Weights of a small mixture-of-experts language model, trained from scratch on English Wikipedia: 11 layers.
Below are experts of layer 7 (counted from 0) of a mixture-of-experts language model. Rows are named router (the router's row for the expert), gate (a neuron's input weights, with its number), up (a neuron's input weights, with its number) and show model dimensions 0-31. Each number is 500 + 50 x the weight over its row's rms, rounded and kept within 0 to 999. Numbers have three digits each.
After each expert's rows: "gets" lists some tokens that make up at least twice as much of what it gets as of all text. This comes from a sample of Wikipedia text that the model never trained on. Tokens count by the router's weight.

# expert 152
router:453473557431429495510446498541528482518542461529454449556493498526509446563591537506382500511494
gate0:485523475469471491523453516538496465505379506571500558457508482548441606588490595576475548481490
up0:411412468486564475530513546470509503477550525399506509437487523499582452365565452496484545536496
gate1:403455485340490461556455546473539528499498603579523468464527466480564488573580570551490558554539
up1:582447545512582572474475472505487512522420426379494474484448411503507525400530447431502536471568
gate2:462514547624580576480503518523460484518464468455599519508560520448510495461535423569491534479559
up2:392540490451445430567565481491495407526645543560451536544462401475503478438410583454476471568535
gate3:451587539537489436595403471619524468461462514511512507439572528507540507446432580492536484444534
up3:575514456493498469522527592514521498496456465469524562427379462479528508486601502553552557485539
gate4:424508562573573557571359475491491537467472507508480514420445490482513502519554471538498447563562
up4:493561497468499507491532500479522434456487513484492583421488523512542498344469507520554503502538
gate5:489489425480539494403478548415552523467516493454541528496448447400546582491569534539509526480620
up5:434428550487498531535519530443564506516522506553490466612610489457404425477548583437491564420447
gate6:497494632344481474531425567576502459524555484554473479504515472534498507450579493564484603489506
up6:536373489461468558517476492442551518492421425547489513468465531429458514492462494573565485481463
gate7:460466489443554509501562545497579514571504465460500556477626550507543499537526409510485538463478
up7:540455481491530439553538518494534394520530507522490488475513402375464441459498502444525474480491
gate8:567547447501558482438450487540460498496513545457529443453494403506514528539471491577542580514487
up8:464443531495539459538487592489419445494492561530542501424576492482494424523555480514463447564460
gate9:390518525556485531486444507496494546517518540520494467463509492532571567497608406605515542508459
up9:523550535505370523527411511475523456506447523415539503544561461575517447564507489424543570464604
gate10:486506480447525499488415534469501437442520465548518501511572536589462468466475421567434455509481
up10:445569435411432498549447482460547499483515471532516447604482432522566483506499509384410489521479
gate11:464583494495580470469481516544497542486536567446446502525538527468548517482481492467510614497515
up11:542485532540519504407588467502512529434478571499499430540595488488495530391511569373512543447444
gate12:441496503493517567548497548525586488556546443404487554572561475477528472506593579496607523461644
up12:449549445498450506502580570571429478617409532494591582489532458426470466503458572460557433518567
gate13:562544494454479480471472402534543495491459515448456465448505502557477462541512450579442499535624
up13:460412540524469557583438514471558686521554535552506504485482415535416536503465582491572520557611
gate14:571420518449402437533409484528475503564528427540470523491437489460562541553419560456628491502400
up14:540558530456513434416452507468562492612548495488478513536415427427484514463477465514585512534488
gate15:478459495544455513432604558549475584515499482545439482502503537528587390547504478530490526461491
up15:447384507535524529432419524461461471522490491568498517580414484472478430489545588480516516585540
gate16:516485455463418486446463447508581474506467461486561469532493491479479472480526513463488519551545
up16:435474531566569573592379525551428428485406505492524539477498429648524498436516551463568524550482
gate17:510493439394425487600442573516537511433493494556470394567495444572460465548517487447438425579496
up17:541601495405569549456432553470556632448440519480534505568426515564480513530499469462542474503501
gate18:404483553500499504544489550456467517556499547456546370515431452478549487580521461528495500457465
up18:492543545479532523487444521570586509542400542487470463531472530539471548383488533377410483513495
gate19:440614470529539459481502476543488546517577578547469476493563493511481572399549574531457471481495
up19:496544484589468451559468471420464540598462497474431505523415441511507452525447549422464400482568
gate20:555480479426511483456452528466487483463504498495506482519494426468503482496448554421544416557410
up20:504500535534486455502509503567505555497512467495421540398623489449566541445599522508525458453550
gate21:497447498464483520550513443514485478563536473480583464436462487491470462571494473448534465473415
up21:544557480512438472451407519521512450545544444523555484420580493516529458462474487579546547448514
gate22:522551463468470423561546530505441460612504493516395438637517568428482533530449444419483521567515
up22:607485488537442567470529460580514510504441488474518437530535550469541464452503547445438426511570
gate23:472530482516466468566463493510474505496513458662363549533545549524499475481537549601516516496523
up23:453466497482473417500558414477488550504520472415575378430603446571523522479526553458524459503560
gate24:509473484430482389520484439476482535443490477588454418452513486525480473570467506444494404542486
up24:520452495477457543493453453495445513410565508428528377427461544472524597529537446524488472477598
gate25:557435516497442567536490510445479479582493519461398443483492538547563420613437472476498495521549
up25:468422434524521477405429508468578431424518530543461542525432438541474390508542494586544480568457
gate26:442491529440444476523452493524472498555477505467462477496620589549465485429552578507524417422575
up26:443461484500528451533575521451516483518459423522513509526410546486465508389471532545532471469569
gate27:452445524604543480522535487385491398482542490479558461415411637539482486505524538538407543610467
up27:509563473529454545446477451505403580449567543643488485464496520590442546534538554591434565466557
gate28:503538430512483474511441469545543467539449481459509476590448520453490411630419575539418554431408
up28:550549533467472498505552560539464604424469561401450453497629477525528506485463464480482485578592
gate29:443502535533427449527497478481444513481531555535491469456569554529517529567450524384481547500556
up29:452502466518546538476521446494504489447504560518547560514568525582464578513517539514600527379522
gate30:467557527465508486402464468435456503455550403445445537592551509481483506542482527560442473596511
up30:490389533477474504566515467424594453466491578581512522472555431489473526499509562503559538519469
gate31:499440490534399480558528494616518509468585597505465483518517494516457498444586458493480530463548
up31:583503603531518453510415504417539480550489477487473470453514511448563495535497522472428514473397
gets: " of", " and", " the", "al", " a", "tic"

# expert 53
router:424479443436467506511483515540573484540488580506526560538465451550465499539474482511552448487452
gate0:545425535505518566457538472475465461472519528452596369409429523471532516549456497519459408506516
up0:513515502490529439531549538553524436505454453583405621523596486511511467541475453462484507442586
gate1:515535421447479529513492455482452454510512417559565507479513539460585473536472466468542561600503
up1:537629517567513484537552415503482503485538457464509583544498490471468507506600580496512516497517
gate2:376519460433369476476496452485479529464456460513543454412574481489471598385528496451541499440519
up2:499442573491493561428573571555505505480494515537574403463458521474454521593529448494461562528454
gate3:572553499465461500358508561588491489435490537529525575429550432439478468556586488538483523499526
up3:426526473595467481483490552460478529518551514485503509422426445488567432511415541483534429454430
gate4:467472473563509489525544549497459567448624465454539534607475503550562565545448552513532471536367
up4:543554498538469488535525561552532603462539621543527486563392411583517513436496523523506525463519
gate5:427574523519558499516442464513469477463497492463478541472621492578559405473467606449515482536553
up5:596566485514473429465423421539566474506585359495536497527475494477546446448508543514520515535470
gate6:439573465438584505533436525499500477531484577466497476477538502502474426526455488550524481507533
up6:493603377539552626473450551483479452526539522418551581528496467529552458572485502466389538543549
gate7:490558515507555588550554532542523553537479577539519479520426466582402493528515492528501437609480
up7:421579513453491488439469443462456515451423515402441484515576478526530492461507532440497484429496
gate8:473595475493422551475487455481521535578507470502470463561478612479459394428559410482530391440518
up8:556470505453520443496517528629528540520535504488566563564573474440552485470508520463490455515427
gate9:555577413491516424488528553508524528465621373573537504520546607483487546627506494557522521538506
up9:470498487516566491499478465526560464479478508490443530396542502467510527551489465502537568447485
gate10:474467474501465406394508507570379498493505562417488483527525518495501538445472416440579495537436
up10:517445572540479475502418603546558487551498472524547409541446460524510528589485524486543497480471
gate11:533544554466521492505520532484483484590457443410478492484543476535523526398576502440638492454485
up11:431470527470418481482471442597529503486426486471523397493466523483476473610425528471469542490472
gate12:486549422447424406457487518399524479479472474449521420458492432557588555506595443498405514578455
up12:472370454489498486368574475461422404528488512482503581601474605405487547481469382523493483493475
gate13:465604483495518486513484506522566585543504497455447628501547449506471536597472530428524480524432
up13:525526426525501377478497536461544515547536434475540546493462456465486502479450461458475529474469
gate14:513610538588520555508477485470508481371499477470436535533505531527489529511369522539467614422488
up14:501487426448518515524508584521539531449465504460521392538470377423527524527547555515488500517440
gate15:456558470534546476550515500461525494465503465474461513474536485609534641485564400495563524495583
up15:552465520494550537416431516497515442530529494450443570467495500552452500497434468414513487529526
gate16:607529514455536536453470479488503418544515566441444464473524445494555462490505476495473492406479
up16:437575537525550467492524504544469549412460434503438385515450458512573500593523485571529459518507
gate17:365457480468477503517567378497516536485470475510541490520530529559497492401459521426509487407532
up17:510387441496511482542535553552481478443532511566512563482419528487523492523444520542526531560552
gate18:464572418485560432439542473544519446498546439492406578538602524487550534477565481535494589413602
up18:477533526443519486503527387493410466562471495511428465445561471582499489530437476501507538498576
gate19:427390439465567511505531486493492508493492549529631596606474505455443519511524488572477540472482
up19:383448546501557529521533452515438447522429485528605540465553460621514429449517542593478451464498
gate20:520497521486489454510462533513542542425549464585490553442457439488505536528447530544524518458574
up20:452537522550492490494528540519466490449622555427510407489475463586470446499558486524535458504485
gate21:460428400416584395554556556566449551604508518598661520558531514486479420586409501467522492477511
up21:451487540525587451581455446523535546470464526551401489577671424454525494489486563500528470509567
gate22:442554513489470485394584539455502539541479527517446539450469533556447605520436397491465441498486
up22:554509483510525437483485549454477460481479471515461494508472470518485528500487424501418529471534
gate23:514423500549508531492525555409495455397525559462504413450475444576461454466542600561510461561427
up23:462545544488533562491488471504433448455502461478594469486590472555527541390520490563613506505487
gate24:475449440481465502453407525576551553544586554454449500560488513487471551445549530460501565495473
up24:510482472578458535574525443483502599522516454493567583520542566414511460521436460492548499510546
gate25:500459476498395553560588480473525523538523489482576565529316534532405477457446447507492519518514
up25:449458540536606489640541442519510505497432537530506580458579520536525496509469579468538423478648
gate26:502553471474554509499494464567397470576457610484516554472599494562484435412559572479588495559456
up26:478470518526540516424486515403517545474481485604584515487405506444491480514615490424526533549367
gate27:487513524497584394506484498479475494430484550445487618470558452510432472436514525552489620512535
up27:519439451399520549484523455545541501482477516523502485486494512490534546480604582502520424488413
gate28:577439467540533549550546479594591426562515478494507433505493517532577461569529378424510460431492
up28:483495529526413603487490488463482609443426503419658492471419470464477478449483588520569468507521
gate29:579480543442596532502579493473505606526512527547501531438509462537462426474479516449531506567501
up29:448554560553441488447443513472483519552566495539420500493467488425486517480492506455488578438468
gate30:403437441460454568478411514477457492507558541411535511560548477469476517432519522518518525572513
up30:440486549463481495496569541491521504517575519458355583529571522428484465576517513505467583594546
gate31:563524493545474539520455522512564465503497594543401495564491459478478540451512482513428502449476
up31:444523522566434478463529508507523613534578512621550485499479516482511482480458512569531500476463
gets: " in", " of", " at", " |", " to", "|"

# expert 20
router:510478431449560426471474543520560459533526482508466496524576477458574461473425452454493490439368
gate0:503558523485457503518525449383554483438452537530506541576537523410548417397504505512475578467459
up0:556501458517514486513462510408560437525467553637563503531467610452565532559635520525568548463409
gate1:450395525542514473557494547487550512503463458455602429462568408520606486495558453448411557541453
up1:400423549544423460535422518549494532515599405494401495497517534399527500522438543431406487453426
gate2:479505457552455523425407525492552478518530421470556472575517533510558527585526561621379562515578
up2:557503534531414470591609507417484512489558396483516598498451551524582430598534500505537525438525
gate3:469478443519548484473471477439462524453572552478398467555486505492553486491521500452522497546458
up3:416507496511415461506508558464566436455508542445544517521520513590468491646551555467559460350543
gate4:559470546446508559526534477551476537462451479542560468428538483511497502482474480530489473549537
up4:493388571598476477561485503553489464522527523509536582492496474526495544489458506422439546452481
gate5:568481470510419514499430466500449521481591527517526566464406498455370542521552492560520448530430
up5:498442615545650505434449484518525501521589428463457531475552448547506485501508463445480520509477
gate6:513470497532378460426495489467435549451525441516525551538487492513528466528509500456556462559463
up6:435508498495541476591473621505380568486525462539507458487507508491507385612467470465537471378636
gate7:572564458485549478409384516563541503427569536556510414420547501574471537495560475598426520489480
up7:491496482527460461551504367377447493440463454476468517465473490530501450501540525494423496513420
gate8:457464548447546496441533479559458504533518522567465555497519491413507424582459545444400525462440
up8:501520565562440491590516476399444550471399470539465550507539523516562507522372564438488488520603
gate9:577485564550576506432471482519513436438495530511454526513539479524480471439443496469431569432411
up9:448437472436474567516618533458521554500463499488545565542629536541492528528478574568495549533573
gate10:457416497534540471471515522484477567537505516486526459525550537525480496451518562542537530382481
up10:501500456547551622532547568506407574495470524491552543536546434558517460398526491535519482503543
gate11:472483360475522463501547558414473445541552566495475484529539476467499447492384542509404481577519
up11:504498553491375474528565443522423529543564491529487513464490460462538453542538447441489497540489
gate12:455457455453435492528461525570583512534487579470534472542543491392417526520498470452503522423469
up12:455448525541445570502531405485448471480531478458517559486428462562539568578445471511453452422504
gate13:426517566541553439430492581576483482558532455455600429523535562457493448556472510558505540442447
up13:543490521561472546565484481436470530567579405547468453458497549488514420470533493546479499531493
gate14:525523453485598479577537466505457534447548568467469480489445569507552512444498526425488509427498
up14:498562461508493454478474523443545594533504459542468544486475500519520462491493490461488468542408
gate15:487529517537542556467387562510485525505500523481503449598544487570512488443497399416530470466484
up15:539475540515450585485469459506584485473495498414500469513511391484500443547527523433506544546541
gate16:463545426496511379479629475506542506518549443504520521458492509502520516528491403496550525533524
up16:550472509547507509646493540396446465494541476410519465553485508460578512570570374345517460420503
gate17:531570506381471513484493562556445528522547571458551401490535535547534494471430530460443422494588
up17:459433422545543504539423481503578452402477448545519570529467425561458508476526489409511504471411
gate18:474516488511577466576427545513493478450474588512513384509595506503462539484393518464533532497532
up18:497619485472490491492581396463517407414433601531573545552476562370435453533395483521518519571528
gate19:526515522507457509545497536497513382496434509521484574575644527458540451507482488577446444444453
up19:554569398515537477450475459474542593547470503437538600508528656484464443503478463482520501573523
gate20:483454472469475449483443505503551452529547498474532450494517618561533501492534472480456496578489
up20:543471474537592570531599480453570473523471458507535393497497525486491418580545582489434448473416
gate21:557488421530533441573534427539411568543476428535511563486512498576549478445439468487462503537531
up21:492444585446411461550494539449579434499466499508451444528536562512399534586537444552512589491465
gate22:544534484472504466369434442548495491457557460549525428459546513588520501471529503509541509546501
up22:498562523521486437537495478469495482554518506526501501420470430474450506531444466474520557428563
gate23:519456574506528474461512481548496430522585542499557469512497531571385594464482500545505517532451
up23:494462366567542492584507497399482484569470476564523460545532492527480530589510552503505461405476
gate24:491514560486474502446475510425631461560590573511490565596502410467579464511423528481504426543479
up24:523475451529463562561457588470494495537561426527625442558530513445491481541500542487462451431495
gate25:468485600470503473542571477424510526462563492448461500525548524465511363566499440562619503508526
up25:433390483499464537489479418546519523499502404474517374433463430601486519504505522472388523480482
gate26:473470427450591473451473459511547504518507522540601515512550511495550368453490585447515515624506
up26:542538569436558403464445559404518406500484493551450572518435460588467436469528430559519478539516
gate27:472448545462542479471439469551429562535538518460520484519515511528562459399490498519428479478478
up27:550463481591581496420513526500495546501471504568493432503488504406446520603546539565473408420588
gate28:601518577472388489528483470517555560462478469533529629514511509444508525553525530451487496495475
up28:512453530476481569594452471585656603518634495517483491469594535489444424425596581571463509490504
gate29:462592407378480483503457560516484513549553494469464498519457529505477412473535579566530479424440
up29:606611496580568455490488541452531412518479535526519530478511472423456537486489481486519540406509
gate30:518565515512522469548598546527553514583427540543509541485422478489548443445409488443561370440499
up30:427552542463505499533571569407550440429491555438504481532212490590492469421569491514494503486536
gate31:504518483411444472517553526471487367504492393552596467495476549486553488522458513536555527518414
up31:452460553489463525499455439560492475431485509479447407495555499470475497443482546533550579502476
gets: " |", ";", "final", " Final", "|", "---|---|---|---|"

# expert 17
router:454482518486426503587564452499525502448484553433506469540481520564431412470550552554479575519425
gate0:527517487474526428568468483430573547459523532542614562512486477515476495551418482433525507490509
up0:568460476514475577540524480471516495484446510562455505471511464465558537539605534516408529527535
gate1:458467517557488527508574453547469471536495561442483440473459524495572564472494444583504501450470
up1:466441501443534504488476462518596415562625480585538457507448486576488523488570433481456527535475
gate2:575509510460502513564480493436506549451419470493578442453545474536520460433560464499468503502406
up2:467472513435463549595431530534512455520442509503412481424573479505483526452576514463526504555516
gate3:442504558521512517532495428487463497472479439594582474467471500472497474517492449572491583482500
up3:445500489477555449486466530415501469531438536513548532504382556560498516424440591550585460528477
gate4:454455418541573428478528496527570497501554530464596479476533514523496387438468557568551547567582
up4:456502495530472495433426562506513564429545473449422486481527446543403497553520406512472564437491
gate5:455490502460461528515552507599511494505419474436473592575628547520479520380519495590527559507520
up5:497465473516515540408471545479493486447481529399536504518461516534580567453527499505564515437444
gate6:386476444548507509514540552575466487456512440499502414533454506495536445506490492496540575529571
up6:515517515543534509586493458441427580494496490519468497449396508432459402481562491470494518528368
gate7:505570472456511601491478501471465539429496435496471500492578474471514509525512550537498527547464
up7:512499466540525455429513531573517471466490541483479507418607543494537496480430592465572440509488
gate8:466578523535464444489477445496491522453440567579500573497422587522471489499541554512541487463438
up8:519454531584491512482485591442488510490504508512486537483479543545442460525529543579527555525512
gate9:494547490464534468476549513522507448502577549580524535548457529467437447566515497486421536531610
up9:559494574515605420503430486532577515554564627536459517478575508470486570453461534542549517564529
gate10:565462459496499469490531533494504535537508513535477485534516541462438460477564430498491514545509
up10:463461551527461495479523503482458545540495507616518458495562479484548477556522512588545486566508
gate11:467552375532521508559573483384525522489509507515465546487517572638508465504491428520599485541473
up11:545482472492465573471412590530452430522365549474489514565484555477421567481504444527470379531450
gate12:522497435586396541521518567574450444495444459550511608495445592476473603441498523576541536463482
up12:503422451573411514496499473525520481404546602458544533502488526488460594587397470565523467504493
gate13:512460545470444487488474589448487474474514599511499495563569554431482493506504455428567465500470
up13:487550465523572533479520475571461477511454574542506520456508477531546556595534460533486580514463
gate14:538548398562535491513502495514560493436570515505540449556567528498496487503498504555441488479506
up14:481533509433546559427453493532500472507451542488430527511468363447532543529485486415531511426534
gate15:525538468450498455479472510555425356461507542468596533528602506540486375507547481528458424465482
up15:449487479490556421417537508415527545411538480483495507476483428563548514469480527470486436523327
gate16:510505576533474480566489475536542545551581480537539532527446554573492517486407386488475475496574
up16:486547497467578488490478454469504550485501488510544539521539519488446450439585464494542392416548
gate17:484473462529538451545528527477485554578502492503521495476438564484447514393425571513538443518452
up17:499441566555525496612516536447488512519530573445590491443600450544496494489459473469528439522515
gate18:497603558554539611503572526544484531481467490546447555495427512466406459475535490437457502534490
up18:501511365496525424490508429428447496583553560554514451438532534515506421483479500633503511567453
gate19:584492532492498479563517506570542399499508514528516529480628471530516534434317502478519491403520
up19:501458525647476485496518420561534450450554549504523518458582547515436486387494549552435520460464
gate20:458477506528451464496491476467395507542474460510550545451554521502478498538453441500514582544510
up20:520492537428472530527557514403457463533477638482501416473447497504441405477520552449514492477472
gate21:417522574556468557573536423501515478485488536485480478524476550400447518554467476528507424463508
up21:531512427473529534469498505514490482494508401572514504516525552517474581494511503488421541448462
gate22:507431490531491510559506391544492425502556389518528532468559561455420439455522440407449489493486
up22:405483529564446453437505538476529480502520530487477501458458547633481431575491477540504501553558
gate23:500580551503482454561504432445552497583587467495507443523482504472477522564473484542507577522384
up23:402455569417477601536493449598531514484517439511521575536412511476512452527514446484410461410524
gate24:471508534446500530598527498454424598546560478430440507448622558555483486474444469507558541497459
up24:523493483544513508542497394532423501535525497439510418498517430529535437508518406472553458411498
gate25:543457603479389420538575451503455546489531469514551442567582456450533504535510472425379414481464
up25:466554536517584485447465515533526549492436627588521612563463548420419557466438399606567486547494
gate26:483485493558436471457526510545572484482437554530524510582491433530489486430524513442564517429481
up26:495440495529449488566544472466482495502450528529558475488510511530514587517604506572482538588493
gate27:444538463537467498565442505485513499453421487585550535468439497512469612441538497498487511404537
up27:531574532479504509571487474544484528433432464475532546529567565479489479504567461553485531450605
gate28:510440509528472483573506542520437449532557453571583451475545519486513508490517500470524557551581
up28:529481608522493455534625510495550529531474461454446454553449558481554477444447562432432457480406
gate29:499484465511470494552433411531511382431551453491550585559635462494600530638484544533452508376543
up29:529561433537519462515437504511511464588570459508503537442575439463513494516495561498514383439445
gate30:485554487443441429483574424571479600451517539477473458555485438471438430464490490528399560409472
up30:532552443547457460544547543450571519486471450543480474416548436470531574526611581571435460503576
gate31:564459505468448534492456559609563462464403434457443569556615564521482491535479427474515433484518
up31:490537480494556509481520514542480451513454543503469618588478519433427482457491456506512540515426
gets: " of", " in", " as", " is", " to", " from"

# expert 54
router:523503478437509399444467441557518538538534491496490501475578412494577446491535416453591567446436
gate0:521556572525481478413513469476493470503482528435519544541554532535410518619465431573497550414579
up0:479485461545540463435475418499526522452527493400481539486507496543513350445594493510464535504477
gate1:529538463519457494551539479522472382500497461442497466367546490490475481408477438484509546523589
up1:539449502488483476553443480479460486459613409512486487416517494437588476639470458473402511442556
gate2:504478556567509501576527412503464545421611532546552476395591450478481369417540420563546477516491
up2:484503457537518502563488499458499563444494503509485470527469559512496553627523548552532521564514
gate3:547571538457500500503385505502470486524487459543448472549563505545462525531378428531526501438529
up3:516490457496544451585482494446489551493460533500565527517454535514486428511411452497487521522460
gate4:498480476512488487452512472431543534537521470489499515499515472517516495488445456493473517468497
up4:505449583447416438507549549476443365510528537529506497429599479504511425526511490564557443475575
gate5:533467474473424517453568528608568536458455506484601533466442545522488511430541497522527650415559
up5:577535379407522461536563576496489437491482464374488558485512483461542463421593450479427440556373
gate6:464517556485425516439540517531566555582567466487519572532493425402538471574502550481507512457351
up6:436533498448486476555458573610479583442549453459451489483518518526519470475619497476506577495472
gate7:515504538559541449502376473501455618477508495459512458566487545497499481585469414594524451461491
up7:507513472544613533496556451465505488418443564449511522477496604473481446370457395443553515503484
gate8:521481472535458402464593522556436556501477525429587614521521517569485356530541465472546546483507
up8:566443525514520478491493505531464530361402446483469568538515560467476468486501507512541540489525
gate9:470480445498429525450567515505544492458556572456483505404486429491525508502567532512519463494488
up9:509525452535515493466534482493550448529567451478507511508452582492537597445484505546515419572509
gate10:494539546454386414401452545506549481497460548492465490517506532597521516462446448427489531469484
up10:459518475496468462574496592510524479549537484403417426472366484447497625506440472559488505511457
gate11:492373525530454588530494503550502431463455537478424466475520557481533529456502366466483525495536
up11:534448533509468575447476511430473480478430517541451485481553577552426426484510517504577490557504
gate12:472490458504414536401417519537553521589513553501481622528514518482494454555401445515552549446458
up12:447508502458504546552610634523528454550439429480552497519536501535592528459496529497535547533476
gate13:443476474475577456520536481516443467525608658449519483487490568501509487496461504441452449492538
up13:454531357502535526543525539624472526432438530498448652449422490449507508460502532489457487424518
gate14:450589538492501469395478419503509531483506547598451476456532528560467478499495408574535455497482
up14:502560539487536448425532398482417442434557481396519509434580459409484511505486534524578549495535
gate15:448500480519566535582442501545488531440360558620496453584563495481540500547523517453510515512436
up15:477484533514561502566519589566526562530582414498476524548514547422512434444472508448486435456480
gate16:469563505491457463576480539441552482621523427473387459563536507556473507482547631498480470470499
up16:540479528552429493413473439567583495429502513604523473510552496488522568470470416406547472442550
gate17:536434463455520574512479418498589570419520473583522456455529438485488487554575465638535505490416
up17:448516530557566467501417462506492404591498570545470517496584450501455429538483548511466555523539
gate18:471558526492610483548496461487469549455539534547514533552558588547533463404448498433420571569476
up18:413537532532457494470506492422584494494537528487498562465535422467511529578485469585439522417509
gate19:458486457528512552456455469551564537532521511538504555471488485410481496594427585501516546526514
up19:582495500509581471425515523530470464595506447584468477450503353535541480528501462498466480548537
gate20:482488468543535465489488578518426492511572558509497515471392469563509464436552492446497545468478
up20:501518562521497568440518458476543535465436468561534553463447480643523471535453473538405458462621
gate21:511552452514451566471423584551402517461453481464441520531509415569482478494446471532617567502483
up21:545559465442474504545545522527548437525530526412481415491523540456463528432635496566549559482507
gate22:484563499556479531538520448453459531535433512558455457464470520522462503563477522569501492481423
up22:411477469419482396508512535454583477569520558527402547629488530452487550530489467481409461526406
gate23:536432539455516477526464484405506452540493435506518456491490424458615473455356522460533505413556
up23:476465496490404481480425513469505526538546503514487480558408429441509514485513508429526437518473
gate24:519577426474506476526537587505471450471499537367456359463542526526602442484608573430581554496485
up24:495501561541481525360492475453525482502519448421525396544539523390463530473568609448496480506522
gate25:544489491473422578492528393465433411588506403455435539464535499553449475502515363419479541505517
up25:566472483484546502524409545515458595433531430470505470546501525453429464409526454510471529421489
gate26:560498457470510518508433521600450463546431454494485510514533590448594599454459458522472576473531
up26:551506467483494469437458528516483415457554500453470552435572518488451462420489554431502446501521
gate27:549442513551424453588414487472523540583451483465521445553553461507490508573521542522421500511519
up27:531548456509478475439438533452431443481581445553529491500460461362531471356544530442477560502481
gate28:445514619558420414483532467552433449594517473547526455563480510544443409510531384484486494522526
up28:513446486388391461557544492470527554458540551474564417547462455515475536448429442553496452526512
gate29:592495494488435393468457485591461571448589546441480424420452506539477534395498422455457618412521
up29:468514458464455572445439529479577466487512537525517530532448510491490501489498533571496552368532
gate30:440596510499555592499500495481565562544484421575498462441570439460531580505517554445479462485502
up30:466512497465484541508498497394466436496511487575477475417462578484427497557415429566524365457506
gate31:519523520519452550489507510576493493555534513501496438479563551535552544514549511512468506553449
up31:585464562458541553517530513538485512544487459568498532524505462491513474619463460582507444434415
gets: " |", "|", ".", ";", "---|---|---|---|", ":"